config.yaml
d_expert: 224
lr_router: 0.000777
head_dim: 32
norm: "rmsnorm"
norm_place: "pre"
doc_mask: true
Below are experts of layer 11 (counted from 0) of a mixture-of-experts language model. Rows are named router (the router's row for the expert), down (a neuron's output weights, with its number) and show model dimensions 64-127. Each number is 128 + 24 x the weight over its row's rms, rounded and kept within 0 to 255. Numbers have three digits each.
After each expert's rows: "comes before" lists some tokens at least twice as common just after its tokens as in all text. This comes from a sample of Wikipedia text that the model never trained on. Tokens count by the router's weight.

# expert 5
router:133187115122127123095141134163120075153143165116142118134132147160165116110102120144087103164185142140149112112136077099134114096139115161115153142111111127114107146169128109119147138144162135
down0:103143056145137130127119183163106134120156142099121090145136090125122133107154126107144151143137163157156103144122115103072119161122078187116164131174193103136110164110115157140112156170100165
down1:111104148111106131102139126111128164109130126116119069157104097119126081143139136186096172142129141108133106154127143155128157081148121131132110128130146101151149098136136121158087144154160112
down2:123144113114183150125132180142134115139155136153129102122101156148115133129113131158131139078133113084083088120089153109166103102116128114143103142125136086071128152093140092135106109121151105
down3:131135108134130137095134156141089095118142077136149153120141149101133130129140153153149104129136099107117153119102101127065131061133149118133138134140113149121125109140131124138150147127113123
down4:120140113123139151122152121154131091156127096160126082145106146166149141130145123154107157151151098146080088095108120151133099142190151120102117146164153143137194116101114115141133121123195109
down5:128141139092107149116132121143128074109158101138162150118145139120153190136147111152128130165113148142129139144166140129157100098123158159134120105140139103132111155164113113134141130089130130
down6:086090174140157150132157131160115172116150107123150132128094057098105128090152106095162128125128118154115168124135166093082117174112119095140118117113131155123092149138151124122172098120069167
down7:127137144103134146152116141191140124097130120164145164130191151117141145189151139122126103113160135128090172124159160096119119104119133124135164128096118097117101129117114142149167123107130080
down8:122089090112138140072166093143103163115124165125144142157133196100096130126117143146114098118114111129160120120070132133168109118087104096140118115136114106158132132123130108106131104109124126
down9:094148065119157161151158129196152187155128161144133158119106116123120146125088085136099114119161118133128088118133137159139122105138135123103119087133152139159141173100167137122187109101143132
down10:101156158114113140120118139124098153125121139161108074122080150130134110090075113094129137155082138200122155180153126093143082086112146117127109115119136175094132101145125119127151149145128173
down11:106140159138144123100121118116146131125142099119136146098140128082134103079151105148115136118119113118130127108140140133143153146124149133117075101142138166120126127131136146103079075107129126
down12:129135134108127133151153105099101124103136115111083147099111125087148159130141142148110140164126131109089145157151110136109170181133132103110124097165119138120143121097126089157129108128137123
down13:161132109117137164126147197133145122122142099124121118123123135118156105135112156104164122103150107117136128130152112116110155073072081131100123169112116139091149151118152110123157126102121174
down14:129080147180169135148105073128141124148130138112134172148100140142110085111115159115159125103091140101174140144105130137089141125155131144123128117131146105130096113192110087115179137126177120
comes before: " of", " |", "1", "6", ":", "7"

# expert 9
router:164126155084159123142129147155146116130137076143121158110120126125118121121164113117133144157159160133162153155147121140102165128089112138115123175160110128179143136165152136117128105134125113
down0:089114125155135131125139094128120107141119110179118121124153188135149139141103114135129099146089108119121130081146142130089138115131119151178105173135135085073151139121141092135139124104133113
down1:141109135109093138140171129090149106097160119158132108145142138088090095103097094128130151108112098100144122129106121115094112140158125145152167107112123106129148142143118094124134176134142138
down2:147151137118130155136106156175123111150129116123129125106140126159108107128116130136113135121147133149074110153120150122117151085087103166096113119159106138100084141131122162130153095136164149
down3:136111136114109109134135115155120144137140184122115124135127113151161195109136146130167102116112103134168122128123106129152132145119144112115140132099103099112181168134114133142143122138148131
down4:145133129160137129140101111163111109163132121110162179114127145170093130140186108104188112109101119129125113126119107145166153163121104181159123136106093120136052156117092132161104138137098123
down5:135112144110097112154064150108109099124146124113160094138123184152143160129146090153114082078113088127115111165130145150125086126126118093130112113114116150170141152115155121114141112107141101
down6:104144098149143156122090131108120138121102155150114113099102133092150174120107111119106116106114124111143103093110118152088156146123133116159116162174120122098107126118087123139118128153132139
down7:166130073096122129129165108107158107102163085125141151132161112131094088126138146132137130132136088156154113121121143069162140112155150116127111121098128136157126108131119100134096087168167156
down8:067074120110155116118134158088134141108151091160152142108131139121139117098115122128144091087109063126156137066110132108123129127166091158141139129138139141156091126099112157149134156144142184
down9:119069116117101143097164120149167134116101106088162120149125101161089154086091131106146133154144143136136120151156117145159123120131135123136117163177172130136150124119148138134100130094156110
down10:124104127131100110127087127146077132128146126161118097133130087158111113167089171104117124133114137119119119141132170149168138119134160142136125105098134129147160111122084099124090130153103127
down11:125088122142150142164080137074129169156135142137145101116153094164143115128152112110127122126113117121162149119133133139110137173140153095135140148050103099145157127122084133152114157174161147
down12:123138124159106131113109128137139112107105145125071084133102129133160149132112128166116113118145105121106129133162111117093115121148115125107104079156131148123105150137129117107129082146170179
down13:096129142106160106163114124145144109127166120135137155120144155131161123148109137113142140111125115142117136129130128183144135119153056106142151151075142142114146137091129122123141133101101128
down14:093158137126151120135139139086152096087108083137181137131131153125143135115115143119130099126080142171075129115097124114125154098086143144127130167135118108117105135120108096133122133127102110
comes before: "-", ",", "\n", ")", " =\n\n", "\n\n"

# expert 1
router:148138116060149130145116148131123111154152112147155147116142120129142107095106159093084102127083121126163120116129148146136114084112124174108110195172107136107123159148156143083116107137151169
down0:094097150129162125136141134142127118095113073151130090137147147117120094102162119136157128145166125150096148130140132131089177144149127175127169134147126108145150108121144112115120106131092093
down1:095110124145066105100136122095135093156149122146147134118119136125127143100113165145120137175155151110102140162097135157116148141152103131150126110174130143159182112162102105176091135152115142
down2:176161107163136095092148148166147161101110124129197132119134127139150164108129086085085085111133114121078117159173112142104117101148181118126128138083164152122094122116128151099129138136127128
down3:124128128117127160124067152152160086133108129102088124140112076135130146141107160136119126169109118136139140122142171105101086118102143142113115151152124134120146139144152158138113127126139116
down4:128135107162090126097152135128118096075120141117122121163123133104125067130129179069112119166153163107122093102092110109137096150116118135132140132178135129182127090164111107141108144148132137
down5:129143146135166115152113093167162092121088124113111161123079125122111148120124106094121154140112110114126129141116082153152125133124119140128130168100129135122122147126151122099142129154153125
down6:120102133115157107116134132094098126117140137153101106142129110062118145110133127118095154128163117119148135132133109144131132151132112141110122123128139159105159121139125164146128174098096166
down7:135073126149128123123102109114141119102104108117142095160125150127217080147118188132095146121127151162138076152112115132079114166104120132120174180159144138095102166117090164139107170158147143
down8:164133130091104140164143102120124085116116114131135129107087090126121125143122162126125147163137097148105158128170160089119072125153121133150159128144157117124118151114095078107148092140096115
down9:138146133148160139169146127099137119105105083154163113111115117140109124119163135157135109104159107120147128139137114094131124107134169151093103148151128155133165157140116123131128089175116100
down10:139164158164113108144106167123128148124139120167145120119100153147120166146101165133093120153132144119121145116114180094157096092082115121103096158133159104142143099114138088087160141119150125
down11:165166129139107166106155140174140142144139135113131111137124100158115111122124116181153108125134095154089109115167151137107125149122144076128101147148109133103119136133145149097115098117053131
down12:160122140165177081108144043133118153125102124121128132127127109119158107112153124162139127150122113114145089085106117119155154129124113172116096114147083140102110128094102116144113086153166095
down13:130136133120076091164142118132123120079144130135159125139154177124157138097147076120137136129148150158128102104146107155110110109145164141125130107143170104074115118128131152187143151118117104
down14:065114102107115116134105103135096110126164106122170108140103110129143124084111103133121117146130098136115099080143127131167121119115152142121129128097122138137121121175134122117118163164115142
comes before: ",", " of", ".", ".\n\n", " and", " in"

# expert 6
router:100106142107145140172095155108115105066106140083113121190150116096167147130143108092126137138110139127135130101101103167170136117139101153135081156125167133091110143141125181114127132148153098
down0:142121137115120141156144167161140084156140094080104143116159188097105133144099099140128079154114130151119145093152139117131082179107142153139116087103119163113143172172140125107145139143141097
down1:115124080115117160137127137152149166133135163099146131162182161133153158112147121142159124089152121163145159128105117124116127097103148197138108112121142102170120118140109151136119085090145086
down2:111141123144108109153090137149137079128104127138133182103107112123102112045147139138113126159119064081066143146150125114142141121151135128175118120139197096118118143137108151093132113114135102
down3:158100121121092097129116114110088171139140156142115147118133102143115112161141117119166133100114097092142135102112141102164126127148108125098138120186160113144120157090134138113138170143100163
down4:134118141154148126165117132105124099126149142091104113075172118122166161125103118117087113085153098152167119131103121114132150141125125121117102101160167123097152125118148171127102113112116165
down5:153123148172069175185120076147147138056116145145143131157180103109109142141099130141090105120157130179160121119113120129138109120112121185101114169143130123153175156136133147140144094085131118
down6:118130106110089122148163089147116084119132109117126117139147161136160143115103175148135121145120220111161121094163131132088147115122139159123114142098152146110119151175122064109133120141140105
down7:135123159201107120136105185147135171138110141113098141123124139156108154113117106119144119130093120120159131145150142104153138097098108145109142149129110143128086109145128109111133139101163145
down8:110137130115131110093128129120147105143084101143133122145126132128142105117112136112156105122140132133091138101118143098122161109141122157125119101134190137098092142143120136113123143157164101
down9:102114141165144116114149114154146118148108137133141116149117091122130139091132162108100120161178130133131120076118093112090168135134169113148077113148129138145122160138187139125122094143141110
down10:123107129129116124122126116151153159127133094141184075149140163184118100112116117147122118138128135110113120119140117072127129146146101175143119150182137109096166093127131095140143116164160129
down11:116110112134141109138192086105136160088118122132141119125117140159100133128122140101104126087119103142149117136129173140137157120137148109147130125144163157104107127124113126132124124128115081
down12:102126134079149121140163134167134094141126137147112155103138153132111132144147111142089096164144154118108177152117141074107121127112167154116107113095101101115100139203144164152139114108133116
down13:088168140113138119137158118129118150097142144146150146132116177073117150146126155154152141137124122120150108109123143170113122109159123133069178116116139099137138135154115105161113139104123147
down14:161127203131154127116141120147091112115080128131131159135135164095127150126111129120091132124110112163162161103091150154143141099111114105133120123152137114116157141159167127101108142143142097
comes before: "2", "1", "3", "4", "5", " season"

# expert 14
router:144103131156099141122139086115103144130151126135167118099147118132141126125124145152135127129134130118124116158126152158139150086118187125132144094138138156144151106163124140116149139122095115
down0:119131100113157137166140131137123123101149135118141117140141106130167132139112151107129132147136134126168153120150141142152149112107147119082115136160161124142132123155189132146088130095096152
down1:110154098123183166132103149104151154164121117101150111137083086142122147092139125134134101103100121102090095134132081124157129131127116106110161129082127085153146114138105071155114143113150129
down2:171122135068136133159119133172163114100163125126141147118139139160134113093135082162139116152161169119098132130097102110122122135091097141136155090133106162133105112081124135134129168143136124
down3:118180089107160118148138132129175126127130148140156147151147106128173121156111125131157142150147153160152151125129125075114159126104138130142146139174109133148168128096136117127178072119136135
down4:106138103146124118160159171140107181129168129126125111137141097115182111156138141152128108132139147133141161129106110117099118121160105105124131166089148139136083122165166140111097128148128156
down5:114141138109138142165178132127146110143131161100127108103119097096131128163160142104122124102113112132154100136125127104138126095138131089145140100145150139077082101104139132101167070156123101
down6:161156123119144091172143110107109125097143111147136096103174115121097138144126109136125116119115133137123149123146115088120161163119090133089117137189130166079122087122128153129147107067122121
down7:140128149106167078107133140172130112117105155150109131167117129157112101110140123103115151109097157100142100132111119145140117134125129096158151066116154176139087123166120152125112128122128102
down8:141142127078136162104091120139087139101150107139158149127150153131123122156110157099123141106157124146090108110181154132143174120098102100125163125143130143125160126122146154154114108139171157
down9:151125092126130122132176080094123173141088115149112141147146125145148165148142148114092134144139137089137108152147151159153149134117156120171148108121076132110120163128104134110188097123176096
down10:119116168100164110128130116126121147123139108139137128148106156156120075118111116118130098143120127127117112130120112111149118128131081090163125142089136115126153128116114134109162124100150102
down11:104120117119108149085109137123162121116110128095145121111107134118113137143156149190160143125141133128134110121138126122117120120118075105152114103135138136139143134082141143195127156144089142
down12:103123085135109119096080140117117090110145132100160124170138153133152149172116112138125108083129122128130106106123081131082124099135125121166134092083143127128088139158123149109121124132108115
down13:164110199136111139114143137135126152123124129119111130142110152194165129136135124104123115130101132102142141089153143123112112088118122113133134097098147122145172131147136119104128087128113122
down14:148130123132132118188118153172148197146119114162124117119108146159122153162139111147132147135143125107159115133161126104159114152166142098106141109128131141134129164118141143107178127102146187
comes before: "1", "2", "3", "4", "5", "6"

# expert 3
router:174128145098108142118101153088150115098103110133101165147113119090146147148143085108132120124150118115163144108112144128112126118171127116101122112154109103113131134158103151129133106152174122
down0:135114157111113140150108155151102115139132138099130093154108127122192155133197174120142126099144130115146099130151134146158121140106148133114136104153097121159117137130162097132123125092076154
down1:076108092126096166112116154112131109096170169130164114164155111141126116140140103172135141136141114084106104099138198135109171127091095115132161137146116115130124146132106136129114136140095136
down2:176159151144124120119131150147120133124147164122123102163132090139167172098110110101110105143126167173137135096121101177088180151132140128108181181123149155142157171118106149083135155106136102
down3:117142112101151129084141092092130162132122150112067113108104128087124133141143159145141114136105115118094130104117128133073183140131133097149156145098153165094158135104109141152082103124153117
down4:146136156131122114144135120177140108141129107112116128157112131063112107131088132140122136098118117180107114108138119115098132087135157119128155102139113146144125171159136111129122145101153158
down5:126161102107129112171148125154085137107129079133170112098133144113085155122125120097089147128110127078085138127169077083136103130094139138109153151141099140090095117172145129111137096112093129
down6:126159141146127179086164104128119137127108062121143163106132141148139164074104118123141111165156144122142127120125142116132145128102135096133146146125150092141111190109157142099137100113076091
down7:111106116095144117092168150115143128107165114141106121103150079107091085157141114122122139159169111114094159154122142118154103130134084103129116125130156099131081114110130156136178153081151121
down8:115163098136144147116163111161159166128137125150206164127132087202146166075127090134078120142168147117121096136137123135129123114069147111169163087085092101116140149117162109141135112103143130
down9:137122155163165144067098089101168093140106139088104104122160124106147100141141144138088109145122144136131120158117142158106129127157119099137127090140134135110142171135160138147136095097109109
down10:107104130166147115082151136132154127128160137139173157119146117103122147108143135151121107126119124139091101143143142155160145135100121146147155130119050136177130140102169138144117147090130127
down11:133139139149153127144095141119131134122111147121121133183145144117117099139127122102145106135103114096132148144125124125119106146149143105092132132115107100154165111064135096133164109132143157
down12:114107124094112113170131123156132082178123140147172137128090096123139075140139110183124139140088142100143103126151135107107105121151143108109150147120154107129111130114117094123124117124092146
down13:137092142143146130128078116121124131171149139128128161132140179119145147124121119135126122100078137083130143161093169121189130137163147118120142152072133143129136114125116123135111161095129143
down14:129098126137125139119107154052132100124116165108109148122134158148183127147093122169107100127120135140085130125146159147177146130142124145120091151092147126115135148117125134134130099142152099
comes before: " the", " ", " March", " October", " September", "–"

# expert 11
router:132106132095134157113127170124098108109165102125160138149124160117143126119092142086138111120098111103082134111122097157120136121145115170130132121108119172076088143122133141143142144132185165
down0:118164106136091124144163092156110121155123110171125131143145121097121133147159118178103130154112175129118129145182132092150125106089152098121143111113117116120127126110144109152103152132148141
down1:132116150109112111124079105082153091073169127115123141119148147121144155143118148094138121145092128132186156104099147112153093091146123110152127112158128107056095093099116141153099149117086137
down2:135116145164127145147104126092112121117125121119167126128108123124153121137086090110106104107131183135179131105133126118133100111156130128099123165144140116138114146168129130142160151110145145
down3:141168103141142138127119141203102183151147151131132138108124079151089119113073097132108127129125102152122130148132149099107119140120068135154118129138142105126135098126141171111113123098124123
down4:109056129102105084096117143129122115144111105106121165133141116112154129152148146141183126093141087096111152098107136132116093136139133138125103173166145110176161103091121140128096075130090135
down5:109101134097171159131130079127138123142186118108127109116141097140134138089101138100123127113124103148131133136159136097096162085144165124130072116133135105111165159140143156083118156097115123
down6:100142143110126112125114149133132120101132131113109117105167162139138100146131132190120155099111112101116158147114102168175112135134174138092122136142100133119116107161136127135161123133089128
down7:106132115141125128170140106135107156148116137111096148125130125141116115132114114112160130144131160124169145121132120141099125095084105146193148121111144173111096118157141118106161142136138138
down8:162085152136136193116145131099137112160140130147120119164147105145125144114086137143141108093134145117136082099135190146063119084112186115099127147118128161122085133128147139150106098133085118
down9:146126079139163113095151155102116142143138115132074129116126121140160100103124123133093100173095152153151111149086139128119135121137146116118113135123131121121146087091085100138125121147161098
down10:122162148111142115146167167142166108139140097142071156132142130133119121134082148083142145145137134119124136113132105085124131129148133135119108153114074121118126089138156103182160139100104138
down11:151112135141095140115149146128160145137109111144090146107123104110099076116118116144130153096118138116133123099126119128103172100109170141101097119174111116142135144162136119094125142164087115
down12:142139121135135120110107118126116145131134131136113121125115127149121179092151114156098120140130117162134124129144139133129117137140095108117144096138131121137142171155100110150130110095117137
down13:129150099135107167120152109138115139092121113115053161093120118152173147126107068118102119112101144101120144164116082122103113083122160105111072103135111165115129171098114150123130129132112100
down14:134192108114145162110110093136101080113106172162148164131126092093122120119145087128154132173118166161126127142110129134133136154106115121157150150082117138101148132107108082096135121133120157
comes before: "0", ":", " |\n", "|", ")\n", "==\n"

# expert 2
router:098098112105098142158124156144164093115138114124117130118133119069144109126082107116128154158167121115123099103160147140104112118126168146113131134153107127154107146177123125098170120082129129
down0:143140138182140124120143103085149079108143126109120116090099133139121158129115106161124141141090162145150134131124109137147095107135151134093125106124187134143126144152099145135138129142122118
down1:121106103101160098177112130116141145102124071138130127129149090107129083089144109147117068153113125097133094141170144099114133104134159135117135164147125091146142127174111139117157168170126159
down2:158112149109148101091120136093154165074117096136100167114078123143113151121123114117099133169125097115149133155126130135076141145137114140129131136129120114116182126147068109125139154155111156
down3:120123093113148150122166129108143093145140146150151125138118122155113120122133130146142137083111150106077164112092100097103132112131151153125114101130126126141107096118153096071133123178167116
down4:145141139098140140135128135127105087167150093115114127140135136083153181141172113138197132128108150120138118150073117108128142108156162142154144138105107158161088122103063120132124143154121113
down5:114124134087118133163108107111109094165096152151127156072129149124152122119119103182134143110123107108131114141126084120132126126177114122111157109159147141155122118138177164120121116134099117
down6:143124121112109122118114115092140095084100119148132144107099141130097146102139166124178133139122145092160145129115111180139130111151182127099179147144080122119108131128116123140165138131105151
down7:109130067141087130154154138109103056090149135098118151119103155084124108128148144120114126146176132142106117109104157137145135132147108135079081101142112110126120100112129111120121098145155131
down8:147167105117132073139108154089116123125135152129110146132106126132094131150154144091112149119175125142157137127114087149085181140129119179116138068133129146132138126088156084103100132100104136
down9:127116132153121107119127131097137102121094183110110140097097127148158133149117119082130092164125129143094106116117088122159111133130120170143139165128162111145102135113113124120127133136135092
down10:122107156098105110132124133096149130154150155133149102087128125154133149155119148079162137134123140152147114154107126104092134142122114184149174118108124116137097102099123121173134124112146126
down11:098161141122061173103141140123175072145136065160154114095146115105160119121137118119105106122136141133151147115171159094144116120121171125144113128105129103120145108153126110108131122143123124
down12:136170137164095108133101135105147128092127134108141148107108150108188203168114118171127141131124153138146144143105120170119135087091132129134141075138162172138139119115152149128120151132147113
down13:108078137171148174119101080123125106114128118139124106142163087107128076143192165109171127137139140100133085138132107146148143126136123086141150115178116145120135121150138073181121138133130141
down14:123149186146104143129146129157132126103125107155127115145135103141129085095111130166112101129133133156151158142159135137113161078096145155098122103119125178082110111150147103156126138123133156
comes before: ",", " and", " of", " (", " in", "\n"

# expert 10
router:128103177096128169120116110197112114084097146145085101099117146129138109135112129099116149133140144105151128132167147135110134151100147134053123144141105135101095125122163149137146091162153077
down0:139124131122128140129120128133161125151043097132111114124139143148091160166144107126117105105127129129111132126128128141149120116111135150096105152167130147166101140134158134125131132129095058
down1:125123110117119114149130117155156111085101148165105142144142186156068121084124143099118126105127112155172167106113105114118107109160111127106150118161130142124176114067112146109157104113108164
down2:152114111145136163117094120101091106131111164108175178084137128122155106094025091115160130120116136148182128126127131118129140129115156076151091127173107145148126143130154165123121115105118131
down3:115136098120128114149111131111090137154089134136127137141127131165131161155085119150163132130082180120108131122166120127182112178118103105132129147110148106117111141105121141132165096125174056
down4:156138056112120120128152160141120092118146110152143129119111148103101145131124141090103116178125174163126129170130147136134101115148083120115134116102093133112150113174118128083136101090149176
down5:149128122106112172102129134177101062132098130168107158095139118140132184162152137135103166138126120145143125129145141164111173078147119144100143114116114131108169151115166132124114139143109137
down6:122125132119137126136136122086123127048088126134137097118117141121139097141151151124113130144125137122085175152088140145085087147110144130099113142131125088097148150075112131137145145140124139
down7:135102134093100176099076121187115109125128163133113050146104101130132085116158149098097107130146143115112112101145178102146104139162127153129170157146116117116105158134161118167136080143145062
down8:167127180121153098131107136178121123110105124134124108125119134155129149114077135129135162157130161146148163146126116147097129149107158158111108108083097133076125134108150096152105105125155140
down9:076078098179163141094120191131139131159142120173142098139110128128133130151136099050071136109119085112109101125097106127153172139131135129157122156172138146139156114117090146109111157128118148
down10:149128145101122108162096103135146073157103138096159147122120137127146121170144144116158122103101140126143147109119089113134170132121160108162109158157112120126082135084118125088136130118128170
down11:122127122115157118158105168100108126158123130140160150099142129118171115146139153113176087116087137105112140100137082171141124118141130103166134085099173095152110152158147134102126154156137113
down12:163134142134096138148125134107114146105144096138164090139148139119102141138131134152154140168114122122147122092112154112116143120153139123109171108141118144118122095152191136117128096147133134
down13:164143082084114150141088140146103124095108143101106127122126149135124139152121163131132118110146115124088133118137111111120105164113118160117146137105169136153087083118115106131135128132141090
down14:104135133072110158128135169178081110130113169201097164108121112151167125152134136097142128106126144086107117119124144122126133110153139160132156135119144120093127132080103114134124118152129111
comes before: " the", " to", " a", " that", " in", " with"

# expert 12
router:120104114145146134124106119154111081132107124131086143116139117122123128089140098101158170102143127151143157099134119140128108116115191097142110114075155128129149161189155178136114127140114115
down0:105141143105086112141145150077150108122108148129124132127139125110158120135168076130141141092134146188137142162176112112126097098118096135107106148131129114100146143173154140111154120116098153
down1:143105178159152105132164141118111130112132125163132119128135158150135137160156116142143173113113130127171174131115109055136171124163128107149163093120114149122160137144162099167131154136141155
down2:114123144116107128102091136145130137116132139124144110120116133105124134102129159142134112146153143129095180149143131112172147125159149174167125120131170091145142133141142145091180134149106110
down3:143134142138136106150069138107136139151179146173114085141157150091111117112135110122133166113110181123101094121130128134146142104121155134116161096113141132162138127151128162109177164110125144
down4:105125154138148121116162126113131147146151088128103117094114130139096118141110152158119128111120100106127149126120157089142136137126102141135165113170095099133121122139151109145114126117144170
down5:161109120158126142130133149147122106176096140123107115093120173147128114122144101136141174097101115122142139113148131089160117134131087087127123141177136150095144107097165119129107142133134145
down6:121109160110129172065103095048145131092160140148154150105110139097111102131101108122169129159109098144121140135121116130122095124160135139115136103135154126174107133158101122163071109146126096
down7:161132125183118082149127144151130106143102116116093137125125123139115100154107112118129122114148127157112123153118162102110111087114160098130105095118129115151154134207151143134153174118108119
down8:084139127109122144093147145125101121128126148133101133120146150129094140136099165101130133162153098155088151140102149140132140183126144124133147150151165102126157140139140138136110152103123139
down9:118084159137137119103135128106121152141112145164146158122088147127130080127138134158130113117092186073124112142131117139123119126155087137161171165098149110201129100074102092145148145089157127
down10:160135103136114141112096121080109140133135084114129081122129138141135145138143109169153147134135131135116132119133121141155116111110169149130121123123167115113146134144121129172139134147140145
down11:125098142117104123158149118123145102136154137121111083091154085110179095166126071133166068153117138155138112137118117164148136140119123121114099139102129080139171116139105130133117122164117139
down12:136139092122105135128148147085114118111119131151113136112123133106113124106135123160121151148142144139137118111113120131150138136116120116163111104137137121155128116000156112160124132103155118
down13:125135093126169138119065095106136138168133099161124111143118146134157122128169157114157139129134160102110098133104072148089150158117142166197168129145140112129115145123097113089054129126135109
down14:139122130140164131122111114146168139155150150112114122135151134125165136125089079148136115173119125132073114122072150095140130162139148166175099138100130151137133107082124130162159138143073114
comes before: "9", "|", "-", "==", "The", "==="

# expert 8
router:121103105138125148145135126177139126144131128100137110116129150145194107164131153077101136099142082132169129114117143167085103142164105142134137145185124093155159162087126133133142098164149111
down0:167121092145108127171120117119090141134157122129136100100094140126064123116115114120115113136146137149097171143128117118128127145141132106165145168118133129123106124110121118107119159112142115
down1:153097140094111101140137134118109145114127116138125073161160172139084176112106115150162121131096168159147127113128070074119147177121123118102148120123102119149123113141102132107138164123118147
down2:120106125112123123112104085129150101135110124077134166109136153140146095138116155106173099113145134136130114126107118105132094127166157104142148125137087094161132109094121132129114198152111139
down3:125193126110110126116127125143156134106068127156132138112143142132116157151076141125151093153146128128104141154156107128148110157159126132123102171108088106110137113080131103135131125154151114
down4:148161117147140153141137136107088129136100140073091161155119107078146067131150112125155074128093142077179147136126099122119106087136083155130152142139121142115130132112109095161144145095100146
down5:164154136147148110140144102146121112140111120136165101136155162177127117134117152141142143162078138122162160130153155135113111142141097110115149186125124130144128084117134147130121135170152143
down6:088128133115125167142154138120121125113165137136137145143058126128088096110117120081153150119116141122110087121106156080101160119079142111149158111127135157158140118114166130163128158122088127
down7:136095148130119137110153139154166126119092124141144132107124143121112099141137150163110138107099152134119135160114105151152107124119086148120113141117116112132151115072153146154099163088160112
down8:094165132118136140127139106159124146127135154112137130098139133106161085121118110112142179158118128075188097132139135158122151124086123131110107140106127122135121130118140095143102127103073165
down9:147101116145117130111094121099150109125140154128129125133128154146135146127133167100092160150132127138142121128120114126076121147133096150168121142137133132126149135124130197113092129181121120
down10:119090063126110146145167136074148117085141106099133105142117156109125104158101130129153159145097108132108108084117157114115121116130130127120100125152116159128067138120133172136127113137114134
down11:112129146120153132113115127132105134160173144115160148134116116095134173155147126097146134135143120147098109122115095155096117154152118090111089112113114109099148113131131127143097179132123099
down12:138151128110136128124166133140154112094143119122113159118076110118112108125139125115085124097059151142163134103109133100157103118131114108103157158109113113120106118065135136126118121143125167
down13:097124146116138113134101129122101145100121136142103085143131092139072106114120133141145141124118151064113158098180110116131131153124138145131135074150088067139105149190068089143124166102142137
down14:181146109105152153147131164061148111140131123164128081148137113100089138082136116125117142157122128150119105116104101160159126104090140140100112158147113133137083115123183162147140121129202094
comes before: " ", " \"", " |\n", "_{", " +", " —"

# expert 0
router:143110168096106145119126162143126149104123129100132088122175138121133144123137133109132100170146117128169112089161129149138121124092117131091101145131121087116100142154138156117123126177108177
down0:170080081093105120109150153124081133144114135133075137146127098126083113140120161115109116131114096137104147150120136131143134133128159107106129151143167148124151100132125152111148132130163132
down1:126123141144134150119103140135145127129138129091175140114159118117137140106125088139147080135132184149152115167127132171160091147124144090117100115088158112107071159181092151127089119124097118
down2:113143112161112129100114144138109170134114138118175145119148144154095118138122119110137140143139130146134158154158134129110133133121168165133128161133095131148099130158116139119166128121161114
down3:136139128105141103123125113117120129150166171135109128134118104150137125100154134094087145107129124159110140143124158120128099127149099127078170108092131119139159144116137147140121127148154159
down4:130129140151099103155147133097148099128138120111157128123121129136122146106109167118110113113067160108114179100156115152167140170150135112105133153150119107126161106167148145148159104115115107
down5:116059128131095097135139136140140148101134137119111118090106149151110141152113124112149139127120059113133159094136145137145104090099136127119127121114125115151104129161130129078170169098128137
down6:131110144109085112137157097182162134119101116089163131127162143137106129074137109142146140108113109137168072155126125136086155155169098147097105101142076155107122146131117121096119153112097109
down7:153112147137151084131150116113158104118119137154118143122123139172111124159084173136149149159162113143122141145081132104111060149149135091131159160150094081136108127104116137111118118118200113
down8:130175129098153123088155138115122090126093183126097141101136133177126176158106118111139136128100113136101129123154107122117126120115095109131139113108088139139105134120105128141084122153144157
down9:139133156139116112117109128092107124120119127155113119114158115117133132159080136096117105150158086151142119083104167097106185104146115152143115115178092107126116174071157162109115142115137130
down10:128142095148133137143123111119185103136158141147166121110076142106139131094181085123106113095169112143144122141136118133101143143150093136157083157130169093144138120138136136145114138094137103
down11:110128164121105121098126157109119076103139136164158119134128121123149158168167088153151098140115114108128122135141164119143127131135133134126072139130126143129157107126071163180112152149103108
down12:113127124172106155150159143150088118154121099130178163123141126129122129148079124137146107122143140121123120145145129110134125098092136172125118101158127136131156133091171121147121117136113115
down13:126149100126131150128164135104125122132120101133135117083110150143155124102144109172158093101143150164111102153135139105126139090153199108134150132168153127138135159168175145171146133108139146
down14:125130113124126106156125105144100117120147135104135121150131114118145143131140154111093109127143116126152163136135193149139096118172167228124148130130122140127092126108143191133175153110139088
comes before: " |", " ", ".", "%", " |\n", " km"